python train.py --experts_per_token=3 --balance_loss=0.0172 --init_std_router=0.00853 --train_tokens=465600000
Below are experts of layer 3 (counted from 0) of a mixture-of-experts language model. Rows are named router (the router's row for the expert), gate (a neuron's input weights, with its number), up (a neuron's input weights, with its number) and show model dimensions 384-447. Each number is 500 + 25 x the weight over its row's rms, rounded and kept within 0 to 999. Numbers have three digits each.
After each expert's rows: a language model's description of what the expert responds to. This comes from a sample of Wikipedia text that the model never trained on.

# expert 48
router:472469478490483528456485479528514467477515494501477522541515510531486488567514476499500466485492530503455465522475499511479533488508459504491473494495518444543490520510486448526460486512482517
gate0:540517438480506517561538473524513526498507523470490498504518527508510508485500503480491510536490533522547495474479517489502519481537489519482471535490523489462488509502498514504525495541499528
up0:531538495421503499489468497471505527486489480500506487507500485505534492479515481537532509476542483519497512472514524484492477503495492500519501492527497493502547515507511509512503548499485502
gate1:548484497486519511516501474478522472498448513506477461513504493503486488572512481460502554501479519470503520513501525472497533524516533540459529514526461548483509493477528455518478464483475524
up1:528502484497470493491475542506499538517460528443510499490479493493479496515495498432416474476515528518490545502507533517505511502475491495531515504501477491513481474486463467495500486450490489
gate2:482494492491560457545481519493513506511474492493497559491500513503527495516515492496463496544504499510523481500494458481500495513528438505528473535494511539485475518489534508470496467485505480
up2:482481472547514469494518556510492447487476506521493457492525507482520510496514519472496516459499499473505516474511487466537535517499483523489499494506469535518499495526505530503486497547487491
Description: Digits in stat tables. Digits, decimal points and row breaks inside pipe tables of results, times and statistics, plus prefixes: 62.54, 192.431, hydro, electro.

# expert 35
router:491477523485468506460479459531525487482510472521481528522528506541470508483532522487525492499490513455472458498475479514479531481503469498528472497460512476540496513520470493522449478490481519
gate0:508501541528487537520453499485518511476521451480474510477482502517494504492478464517459544475478488522501491472497496526465504460486491482529512491466532516502490486476447499506496486467509516
up0:486487444473511469465541468481528519522482517501491482513486486525519494510517478502510446478570507469455506500491465442493521483474490509474500507483474525485493520513490493499507492527492508
gate1:441517562497507500502484453476504448498504492483456525514464504488509505532489491506486510501522493480501517494515484474524518502482515488454451494513510454472478502501463524526476430509478520
up1:540493522507499553479509526504497519505504498444517473476497526483495495509490537513530510461514491485553506474467502537514509470457538519484488508525516486509491482507595484539489538527520479
gate2:479487578494503533498479490483486528524520499535486528519508519532474506491538495487511462496510532515522485481500461548496468491540494554522518525528473487499495504529508482470531499473457480
up2:494495522517492505506441501516490542496495493504491482512520525503470505495511509526537515492468506516491491482526490486486473488521490491501505479527487548494477490494504494492509510483490482
Description: Abstract field nouns. Nouns naming fields, activities or objects after the, and or a, such as mathematics, medicine, technique, rebellion, treatment, architecture, vehicle.

# expert 33
router:524464471483490515456466475531527474483499489517504519536526507532468493517534524486517469518482526494476471493466444529483524517447498502504473481482500480545476530518488450526489504497465523
gate0:516499493475514483524427494509487474537459498473485513535494484525537491491491493520525470490486489483481484556470530523480531518527513507534487511523528517470508536495521505463486505479523539
up0:521514501519450456487513490503512498552518462553496485487484502518489505484462473508465501495490482521501496495502525508543431457498546519464485505515520484474471503545482524496474507514484517
gate1:533493485504522491484465503508519464475508494536479515507523501503468493509471523510464480507537505497478485456502460494526508507486497544457509479517480530508504496491497464497454515486489502
up1:492511478479484541514586494529503495518521493468474480502482467481507496510505468491512507475466488520489511570516537481468488513485521471547503510516494479487488531523475491512515513485509490
gate2:470490510476474459485496505523507505496492518493489437508498499486540507515527499514469515494499504520496491514472445489496501427513508508479498512526501494509487474515548463480465481491478478
up2:481505527507528503497533509508485541492501503499522479510500517502505506510495487543491483501501504485435502520464441496502576501505504531481495504502518503504488521499507505486503519426482504
Description: Foreign script bytes. Byte pieces of Japanese, Chinese, Thai and Arabic text, plus odd mid-word pieces and decimal points in codes like EC 1.1.1.312.

# expert 7
router:470476503495478513500527479534553468489481481522513495546517536491462502517541478501514492480515528510487458506460478490479470478475478505497489488487525511534471498514522492554503515497522508
gate0:496487519483507497472488502482519486495481487548520479506510503465490487466529489477503528465505492514566491517508528515513472500518518496503461488461492488520476476506515522498510515439557500
up0:503494485546517506525487512484481474489497491515496524490498498500514499499480484490483488504489498516467527470495438487534546471482499499498522525545506502437512529482476474505494503557486501
gate1:449536508497502511455477504516491517479456473482494495465459500505532508464525510524528484519459520513486517536455406492529473475520518495488482497482510453525489542518512502500456469502484501
up1:436479521475494522499501534528494526537459496507495511454502491473486503433519518552514502477460505493455512507499491484514462508496553492523512511523501495567492511507519485530506507504485487
gate2:547523533509523492498525508501512448549505496538490494495497515512501490503553480491530474499487546494529495477544519510496515477510476477518509518503508488525485476517526479503480507503485479
up2:500461521503466499495502501506493526450496502483494496515508493488484495491462525466474518495522492530471524492460501511491475508511567528505512475490517545439525519490497546478517484497478502
Description: Infobox field initials. First capital letter or word piece of a label or heading starting a line, e.g. Clade, Date of birth, Chemical data, Links.

# expert 19
router:468475501460483538499478490528526472482526488532503523529527505521490485530533530482485498480523531517470488512461485493467540499506461501507473487490512456527484521518481450532506487466485532
gate0:512510516464486550474439499528517459516529504437503531498508498474515494534478505529533511482472498543514504485508460517475506471481479475521485497510477507467474481530544475496438509483470530
up0:487489476522497469510500514523482522501497510546497527494502519495548502520506519483528488487550493494512504456485500507529526508496519520501448524509483511498493483505521471480471515515478495
gate1:531459473493503518501482501506545482483482485493479505520513493462491489504534516488516483476498514505465511471504488500528457509520453529507489554523501500535486480474459467494479469499498486
up1:578490469484443432574478475506486520520489506542506520477515485476447508513489512532519482488523500515527492498533521467491493481502501485498461478527498482456497519499500480479487495534525493
gate2:490524541493511531530545494499483459513506492499525516532517491484526498508469496453442484483522483510487490475521495502492508470530516511526500461498497537514481574500505533485449497528523475
up2:472518487499514525497500525456503516482500505507503452481500527537484507458480487501477510503503492469445514441466496482496490492444522490492488476442479486496512488498526522470490500509522513
Description: Name initials, odd characters. Initial letters and surname pieces of names in lists and citations, plus stray Greek, CJK and byte tokens, like B, P, Baker.

# expert 3
router:429471486479479535476487479520525457486520476519476521542524500524488497507528534484515508464510521509468458512470514507481552476520500502511481496494515472545488525514512483537503512482520547
gate0:502499459467481500489511489525509509511509503496501489508511517494503501527489534515487475489527527503506502501480519470449495464496517490528497520530500506520520491512519501512464498520486496
up0:471509529514526569500473519476502571499473522466512505486516498512477501508492527507496508500487485500471517506521493551490528514517497498531535506560481455512476475484453503522539493501473498
gate1:465497517504501505489493470499523526503477466494545503500533494513528508469550511501475502524544517525525496497500501508524503513520452505491455518517506509482495473512471516504488517478482483
up1:481479464486504479485464506485474459478470505482550491483532518553491492499468510497525525515466452500508527579457541494540542469493516535505478491488508525499497555496525529515513496466521516
gate2:543475496476484535518477492466493442498520499520515495491526539509498486499549483478516536521471473494499537534521556491465486521494508502518497476490507487503496472482491497506518498576523537
up2:550500510505490475552525487566491531477501514489451506484496486501490497490501495508507479521509478505522489509472469481509508447502574481500508526492521462506519512505485542502460488460497493
Description: Places and countries in tables. Place and country name pieces and the cells after them in sports results tables, such as Korea, Carolina, USA, Spain; also sentence-final periods after locations.

# expert 21
router:458461475480498519496483483530514450483516487519508512525514507525468509520526532504539473463538527462474469461471499512477548505534510490502498499499525467536499508512503491535455522525472497
gate0:514520479490523492515481496490522499476520472528534498501483504475490497513543490487524470477509481501499507486496490505476556519518506485518491494511514510480534498509502506509494485488510479
up0:470497485473497439519518483487507514513483478555525523503488490518497505495517512513501468524505502561533495491474519494466518493572511505488515514513532517499497515513518496488529489551521525
gate1:486484483489516537492496505492519509499465489485512482526508489522488507494492480540498545479551497468484493523502520494516500477497483469486500510469478513537496492505453482489491504557551478
up1:495505489462505470508461491502528513504512490435486452499509475540497496522523460545475504495516513494506494485510535482498536473519499459476498537463490532504519505492461538509509545459524535
gate2:525495516523500486487538516497504446488482499510479515480521465486527506479510501489517507526527507503515514476529509493450434523520490499505512492489516496482496571474519496518534526499450490
up2:522466501486519481475533501509492485495505506462533504490494512504449505516481494511503507501511485507495508496506455501533449470499511492549500508517500533526495529495492485505512459508527479
Description: Sparse table filler. Zeros, dashes and blank cells in long numeric tables, plus score dashes and topic adjectives like economic, presidential, Liberal.

# expert 62
router:510474505507500495496460476520535471500504456533498541522522494507490520468500500485473442510489530524497489529459515509460522476484505514477492486516506537499491532528469507505474504486494513
gate0:457493546453506508509545491504485511503485504463490505513500481496539490524488456505461523505495487469474488496491489486477486506532500525492512520465479508486529461526462495484539501503499472
up0:556524474513509464552423496495522512468503512507497509489500508480466507487507523516523485519501523517488516479542557505533561473493549480500507483536516502511486485507511491519468507483485525
gate1:550503524512506524545504496503489463524523511499518509492537482515497493505500492476491540489526514512483504538497517512472510508527467476533486503496522542445534487497512522516517529523521527
up1:488465525481508452512536491509457423531489505520471470542519521516496507465494518515485538488483484491469518530494487488477533497510451539497497462515509496447480526484486481534542526510526529
gate2:515483510511483531508504505518467481512524520555506543496511520547503491504511510500506480493493481487500524534540491510495513525500510506505525477482538524497507497543474521511507483502478490
up2:454500448504529498497523511483515490512505498466508482500513518479510492510485472517497531516523524508503495437478538530508429482486523477517487513505464467510484445477522487485469524504475518
Description: Closing brackets, headings, infobox lines. Closing parentheses, section heading equals signs, and line ends in infobox lists, as in (age 85), == Career ==, coordinates.

# expert 40
router:493484482488507527495464498533525480471493493475507508544515489480479526532518497516494524466485511514463487499434559478495529508457510528533470507464517485513483482488492499550462503533479521
gate0:475485481490459534497500543517530478471483492478557497504514512513505509455489511523496497542512514533542482508524504520493474470508503466525495470504509501525484519457475519494497489508510464
up0:471531492473484499504487531503517485525467524464525529519475516485501495457475520515506511472509510499520500486551514517564458514527453489493521493534497489560494485479488523508486494510477499
gate1:496485546520516442475502486500471484523565486544465547523498473438513497491533472542512488492450516491463505525472529495504477525446507486497518523485510464490520504496527491503480470478509499
up1:470489505523521451536522497538455484514534481496467523512501478431520507482495464569505511491480496526484521507457577491509466507458454494457524526488516470501532521459488482471477478468522524
gate2:492515526506482522472500531482539479463495490479506477485505461484480499491492495462555519509489507456545486490511533519496515518484443480498509516467520556476471482473507500448489501552476510
up2:480517518524497484484474523493534491497479503465470468469481475521481510440487482507520509501488488473524504532541512534502461515507469493480554507463539541490436492486500489493501480593507461
Description: Words in titles. Words inside song, album, film and episode titles, especially Love, You, My, Me, I, as in Take Me As I Am.

# expert 54
router:486477507510475520483493474529514473476472497496460508530534521522480499522530505475496481502494524485470463500479489520497541484528501496493478499480512478542494496519458468520468516495470517
gate0:466495554520505477511465525514452463502549502511524561530499500452547494500531523480489549490468474500482498455506503501555494508500516520492502549508512483460524494498512517496452486509454508
up0:500521476507537492511491519451503461513487487437439496469475497555501492507420552477514466497470482487480520470495468505497569448490516453460480503514498469479525497487471503495491489511493470
gate1:506504501494496565526533528521511494489530517480480486532507506493491506532507544443529548466522505527468496519544478501496497518512509494445479524533540495500502543484507490477528491476521493
up1:453489491482471507454514497476482474520478515423477517489500493489487502537439498452509495478501474524479477516545507543513480479483463521459526480486526517517509526484450504482483492485512490
gate2:488522484503501486462531502531482537480553501433484494525542507469479497488511530476471508495502501517475492514475522472492528515528448531444493514512509469502531476499513491539506556519482574
up2:538496532511509523476525489540495484529527499527504513476485485492532503571518476549544442440522521503500465488447486537502514470502500476532505524474486515538504528516514523511504522473474465
Description: Award category words. Words and pieces inside award categories and titles, often after Best: Actress, Actor, Performance, Supporting Role, Freestyle, plus taxonomic name pieces.

# expert 2
router:484467500503495531506451477500551496489489474532517530512534515507431537503521476513484483528492518495445472535488473494496527491466480515522478480519529509527484533502484522516497489483542516
gate0:469493493491512537505491499523519487488498486532508477504489494470491494456485491523491509465524471516480492474505449474480476496485506480510483528533529510496530493494484521558488502502501522
up0:486494466505487524491501477480518526581493509500545495515518488534481504496536510556539469525549492483534536551486509506543463460502504513494520499532499495490492550494477483462487513481520502
gate1:540485486496471572509506506484460477499480539510483514508505499513471505512478497508502525511461480493450467509486505479525487515503509533472498545480497520491511554522479504506528487470511471
up1:423523489525542434469497513521540514503496465509533459456491495502520505501504522487475477478522544503553530475526511515464515481513487477544512481535512472502464485486548499487473531509495506
gate2:515497502519489519462470510510494478496466517479486493517491499509482491497477515510437437469511473475541500497485487512490556480520455503495488545538490531512518515483507508524481485525470498
up2:457508547484521495508536480533472494476521495535461513504489496544478508512504508529511548505503493467495516512520545517481473516489571486478485518482474516524512500495441471506509518513507494
Description: Person and entity nouns. Head nouns naming a person's role or an entity's type after descriptive modifiers, such as politician, director, singer, town and civil parish.

# expert 13
router:467460527488472506476485457489536485497488456515523507524528531522465501503546514521476505482489512476460506502439494499459506524480487541482469520521541494534495491497500498560519494520501499
gate0:549486544508495462435462490533467498532523511480495523542507488537522494518486529512514528513543501515502487525507473483462437463481495500522495538534538556481519508517540494476510520517483519
up0:496506490499513517530514502517519527465503481538484470498497500507483506518527501491486487522516520448497494477512512498547536546491511473464486507465501507498496437518481519512458507482503500
gate1:431484485514465492491507478486474498499557484458475480495491499508497499552490505566463507507466507510438474467486488504488493546509534507493489508515473463480502514491511517496477523561494518
up1:505485508513480476492535468497526518514534476475524495502489499533498497467459524516500520499561507503517481520489536519505510474499479513455444453511481449506510513480507533535466482467481509
gate2:462522438511462464501456460480489524496516499495470512517487507490509493498500504478542504493547537535533508516483469455498512492531481505491522533484504475481504478509502507458511516479472515
up2:504520459530503511531456502533494511525501505506464501484486498502519496499508509528563459508561496519537512479501494479504462449497521479488556492459521451481529503546495488440518502475486507
Description: Latin name endings. Word-final suffix pieces of taxonomic and other foreign names, such as -idae, -ensis, -aceae, -ium, -ia, -us.

# expert 58
router:506462525501469500486471488526579486464487466499501505522540528495442501537514475503506473481532505476445472521442517505490538493471490521518485502499524515533486524532498514533482541510476505
gate0:518508473481524478560496489454484529523473501505472499487503467508513491498492515501503530513521494498519484416517538480534522527534557517513528535505490466527505472439471553488494514527503495
up0:468495467482510494528507482464466544531459516476467469483498493483505492513476525490484533497519493510499501458507563497509548525523521495549518503521502505526476455429450530504436494482475500
gate1:500499522544527519463499516533514493474467506550509474489515495472529495544492451509536490483494474480461498515531524513494537500501510475532499495488503536518557526493517501499469517494482493
up1:541493516522527482511489508542517473484492498522495527469493467453503507505485477487489468515476507524479470487471515506563551533488490504541488500518508496475503507557449463486482498466471464
gate2:515517459530476550492505480503526465542543500494485493520450479496481509497508491516465458503490479455504506525519485505521497507509473491483487463466506452497481460514475492511540500510505510
up2:530471464519480487517526510505512486506495483474466501489505507499495511491509491486453481512495498488563481490503431499516505491489512478470505482498498475493493509475484462487522485459537525
Description: Place and nationality names. Country, city, state and nationality words, often in infobox fields or after "native of", such as Italy, York, British.

# expert 14
router:490477478492483509504469489525525460489482492517505517521521512526470507523537522470509440499533521491491459527466494497488535484490499490509482466482525493532484525524491479530481491489517529
gate0:451500482474470503481479492515533524518503514472489466528501538526500509541510471497539506486489516507481469541484491511452466523494527522532554423484514470481485479508514458479493466503503510
up0:491546513483512471475563464487495482574493484472494534521488514510465504574519489539541517473511501525499489506444502507484545525509485473495556470432494484480507480523508500452478495476512465
gate1:416528513466502465502504485490544540439459519504529441541512496475457510512484510522501537531526480474478487497466533510491505449522481513526505512499509515506505496510506490488530511531502468
up1:473505489496476542491503488459477500483529475495483495502490501481499495502523487493493495536464501503496505518514558493505482500497506505539549544516475529468504475475490510503504521460527510
gate2:472490510476477521493459490512515523517477507501495473526498484512493507552496516537503504521558531531504497508476460486525515525483498492432514497545486482516491544525556497506508560487469484
up2:464505539510515548502450521500530529490458496491513451507508475520489496491504499513527471576509535506544524535455488537516530526497463482498516504515470539527500517510523507515531498460489479
Description: Non-Latin scripts, table digits. Byte pieces of Japanese, Chinese, Arabic, Greek and Thai text, plus digits, pipes and indentation spaces in tables and lists.

# expert 26
router:511488484459489480482503480557521496471500485487516529560571511488465487536535516474502518495502527536496452514456510500478493488462475512508467492485538487553504524549519493565472500512498501
gate0:525536510485463417514492462525504502532504501495532531461488520480486493541486480498568538428449512546493467500500466471522528521535477495532531508510517489477504519462478497468488496513494455
up0:517528502459463460541526481543551525538500517489524526448499524486500503510471478496560527480461504545507474536504500501555507519508454509508524515508518470470498524494480508481448519533476473
gate1:382504497459529526486508511478512498450522510480473483503492490505486490589506503508490525474475507474477529513550500530519517510494540486508527485442473504501506518545460495513473551419497470
up1:500507482456438524498540475494499527552538532455519495537511504501504507485498472430529515478480500469513482500528561503512477520476519532532504479510477502511501491515549488520504490480529491
gate2:533490518480471531504482510517466519466505539532502496515520508491493506489552472581503486447512506481490499463451511452494491497480500497472512537477525496506493505501532523483465486490520500
up2:516486465509516485469463511488478491499488497527499526501472504490501505521543504585481435521500506481507495495517519475526475524508491488494512525488499493481507468518494459468503519491496471
Description: Name-internal letters. Letters and pieces early inside foreign personal names, often right after a capital, including accented ones, such as ü, ö, ø, ão.

# expert 30
router:453480508486493527467500471519521454499508484525522524539533498527477498499533539514510463483488525496480466524475472501476569517499458495514475499474528491529488516513484455520482459506503518
gate0:449511507515517458534504506503515480472514492554529481480502481492495512544534496447539522536484486464491516468502494483479538471459542495462485502492473505468502521486491527496510522517431509
up0:484482458515508538474440480524491504498517495487538497498493495494488503506452495524515467502535491515503514471474509492467523491496469481520499482434471480522509451487473496509535491496501495
gate1:562490478488545441502476520494528470490442494561522505530515488483489500531530512526500498525493523529542509497493507469519516498521457513542502485498510467537512523501417480538544523494496470
up1:483511470509493539549456508504527501449478498534499459551502501464486502531487502495500506562489509514496498475518455500487485490556481502476486484532519447494506557463469514515507514430520503
gate2:489482517516505504482541476496491500499519502522484530507499507497492493479505474531585553454479500504483515440509538558475510531513472515520532505501493489481486504494539514548498487510491490
up2:518526495490506516503458503494512509488523499464501493510499529490503495517515502524499509519501476475478459510528538509493518544463507495484473518463488500556499466505509474492523461456496501
Description: Mid-name word pieces. Inner and final pieces of proper names and table labels: ChangJiang, Fabia, Honorary, Alekhine, Unchanged, Third round, PAVN.

# expert 4
router:496480475468487465517492472519533505476490487495511523514525486482445510511531482523519505506489520522484491482460480466498484489487479505528487521493548478533472513541479512546499490511511489
gate0:507521537528508444499430479481490494473476505559478517529497485515490506462481468520471487509476492548445531489497487498506551490492492504486537556462486521488480519477497516509476473494509495
up0:514543518529506474495473491479482484494489519501509527528497486493493509490458510529488481507475498543505518477502492506509481499501553515503510533508490506482509512488523500496480505532496508
gate1:461496507497491562513503459496489462486549508559509531501477513510502492509532467488520516566473470508521504509489475485524472510538572498481483499467506510490483510529494548501479499494516489
up1:464529513531501511550503476471491493487514504513521532514498495486491510552519452489488504521476457516516520515484506500545527504483475488466486509475483507503476497504509559509496542444531509
gate2:496477456496495506494521510485487491465549509486521532487521523470509490487529499516471459489449501499470497461483523497486471486490497506498492501517460493494463513480506509509492463515497482
up2:522473422483503464477509521510489490451549492466518486503531526415482508509535515544484484517461490513518487482508531483494481486497503497514497485484472508504500491478492531519484475557521463
Description: Mid-word fragments. Word-initial and mid-word pieces of longer lowercase words, often after prefixes like in-, re-, de-, as in in-f-uriated, exp, conf.

# expert 51
router:481458483498506525506509506563532508470473475491522495507529522498461499517549523502487502479511509523463481469441515470470526509479492509516463476495526480522488525489512503551495498509484527
gate0:505444493494505539540541442473509498508473476495539478470510510536515488489507483503510489518477506535516510457474520499505528494495498495450493513480485491544459496497509501479434421469516495
up0:538427445495488567527560472493508500470476474492487484473503510492507493486525475485530482520463512502491503459456525503486565473511529520457501516493486458535463543471500484476448437493486482
gate1:527491519507507485441564488480485520498490507500581537525510522477537505499481478422479511491516519527518474496529529497534492450462490505490513497497507496517487478488473460477472492476489486
up1:488494485490496517534424559512499455502532502470443442479479493512482504493493524526488469517531499468520511489470449471473475526521524491499490485477489491495481538517502531499496513516510528
gate2:458536467494508458462467545497483449501469516513458505535510500491500500507493476493505437472530500455506488444536512549490461566475460472533525481467501470492525544524478497500528499479489494
up2:471517497523492510511493528518486466473486493487521549500508505489516495524511485514467432474509499457475486511469516523486509519499483505490502511512464498509510538465482504502495531478484500
Description: Mid-word name pieces. Inner and final fragments of uncommon proper names and words, such as Var-ie-ty, Fra-zi-er, Bub-o, and Diego, Francisco.

# expert 61
router:502477499459491528490480480520523479477521495526496518521528520549482516502531542476477487491540520468480479497466496516486534526498456488511474463473515484541498506486479484526505484495480546
gate0:477502501504516499504511532486499486542508479502523516483531477531569495470498466492498470455459527510487500564487500489513515482505506494529490507523518486471471499488519495511501447483467520
up0:528523528471503527555479472518472542526492501471492474525485522458470512492491520512523489465554510468501529532495491528508521479552455503477474538500493435505506511473504501493477483478516542
gate1:519504446490472530487539489510489506445518506545465479542513494492485494497468498489513532459462515512493463492503479500498467495500499484465494515493507510470468520517469507516478466505490472
up1:474495513506506483506498499529489540522443498480525522490491486469533492449511518540464480530486486530480497517496472513527485549486478507568470497530509483483547508513519452493501495465466517
gate2:459490515504489435508469498505497501508502467532509506466471498528504492476451462522487455536499485499497509493501502510480470502473515521465478470500541483486506508496503499521524498483520482
up2:477517467493483534509507472490517475532491520509544473542512499480503510564516507497547491471499496465460499503485487512484504504470515507548476448537498518511514501496512507536465479549478505
Description: Items after separators. First token of entries after semicolons, dashes or pipes in credits and lists, like Route 1, Award, Volume 12, McL.

# expert 22
router:500455520508491494494485497536544452460482479531527535521528514511489507483536488475476490497516531515461475508487503473488543500480511481516491481501532497524449503523498511530491512471473509
gate0:537472467517490520515538475493460521490506501520514481487521499488490506500474478491486547512480511514507473437486517500519490479488503526502540506520469468538547476492486483527472487506502491
up0:517490477485517505525521487497503497514516486578505531510526521519487505508482507473482523493431508505493486492508507524450494478458462515489504500495461487555522468489434496510502463496516545
gate1:516494491481497453476476507473503495523527523522471474503501492472501502537471510539546489471460487493508484549497562478543452476483504468520513493478477521548482452495505484490511465509542514
up1:536525528447505429458488516471484497540481508512509445532512477505523502517453487520512462518524514542472511504494555438487469543495485486498517484449500522507512481497475515470538505496528488
gate2:519507468504506505507485496479476500492524488489509500463497488469498489522486545523544503497493492497494524469482517499547518541486451545516466496505490495499545498486509525509543478504510518
up2:461490466499514490542503487510547482515446506544511515508490478505484507502544513427450528534515527506483484489514506513493507501502537474461521484469515538457497507533493473491432507520497492
Description: Determiners before nouns. Articles and possessive determiners opening a noun phrase after prepositions or verbs, such as the, a, its, his, their.

# expert 41
router:443481480498500503507493489515539456512507483526489514532518498531481489500530478488512496519521531487490446530475512498492517503494474505524475492519512497527490535536480497543453464475450514
gate0:520484533510496505483532557530503438509522503527497531478521492511477506459515504489494477489473522480463519557514492549502504462516487506507504506527497517503500444472457513485510548517458491
up0:486523552493506492516490498490490580482466506508511483496500500503515501517500487501504536460485498487488493498504522472525562508491505509467499491492514500497537562505537485471512461547534521
gate1:548515477528485549515463480484499472450539482492497492479508484519495492450472510481503466498554495534472492524482571458473508487494454490472548481542515552477499535507506495478443504482512468
up1:518533531457480419474464508487438568472507488550467467519480529509527504489499487480503508490500521492506494508481552494485507500518481502532478507499494502494488497506501528508482489426497546
gate2:530491483492465533508543514499501514503436506514469486487516506499478494473500466460550459472483494486506507566475536468511467465487527516490554519488479525519486515492465501506507513492515515
up2:490514511510529435520465463497494495489563516469507523496483514514510504518483511509472510513519518498507493440492490557480561490497507468494473528508527489502516492505518518500516507521526503
Description: Quantity and comparison adjectives. Adjectives and determiners of amount, size or kind after a, the or with, such as more, different, small, number, total, various, local.

# expert 52
router:485475468485495523493495494533528467506484465508539534519526489519496494510565516458528477465494504520482470529477531455494525531495440517497474503510513528494448522547499518519492515483491522
gate0:459505457482512450538515494480503501539506492462450501500478500481495491485493544501476533505514505477536510517464468487497484490508466465428504507483465497477509442511469514516530486484487537
up0:552507467516513579506470506492505475485496496489520509474500496509488509503509493476484520482463519528491500480512432504515507476498511477492483483524511516510511506504483468476482488494501515
gate1:446484472510482576469483519490513508498499517522533537513528525516487492486485479473537464536510531556473487450505497482455435498498554505482512449474500542491463468525488501477488491469496447
up1:443482464513500491508562523474484477505486504543558544506528476503505490487479511466510532499479517525478522536482458490465467462464529521509498472502513468481493482510494521488503494474505469
gate2:512494498483493489551507472522513526472498477482518492495496519485500505494519519541454529518509495507490468475501465497481544531534478524478518533520533495489507528542502515497510515477458493
up2:451507492460494522552525485517496538511484459484518482497485514504497494484528540513463514517526525517461507499478482491475525505516454535480538500524533512512532520528511503505498528459472522
Description: Units after numbers. Unit and symbol tokens right after digits in infoboxes and tables, such as ft, m, km, %, ′, million.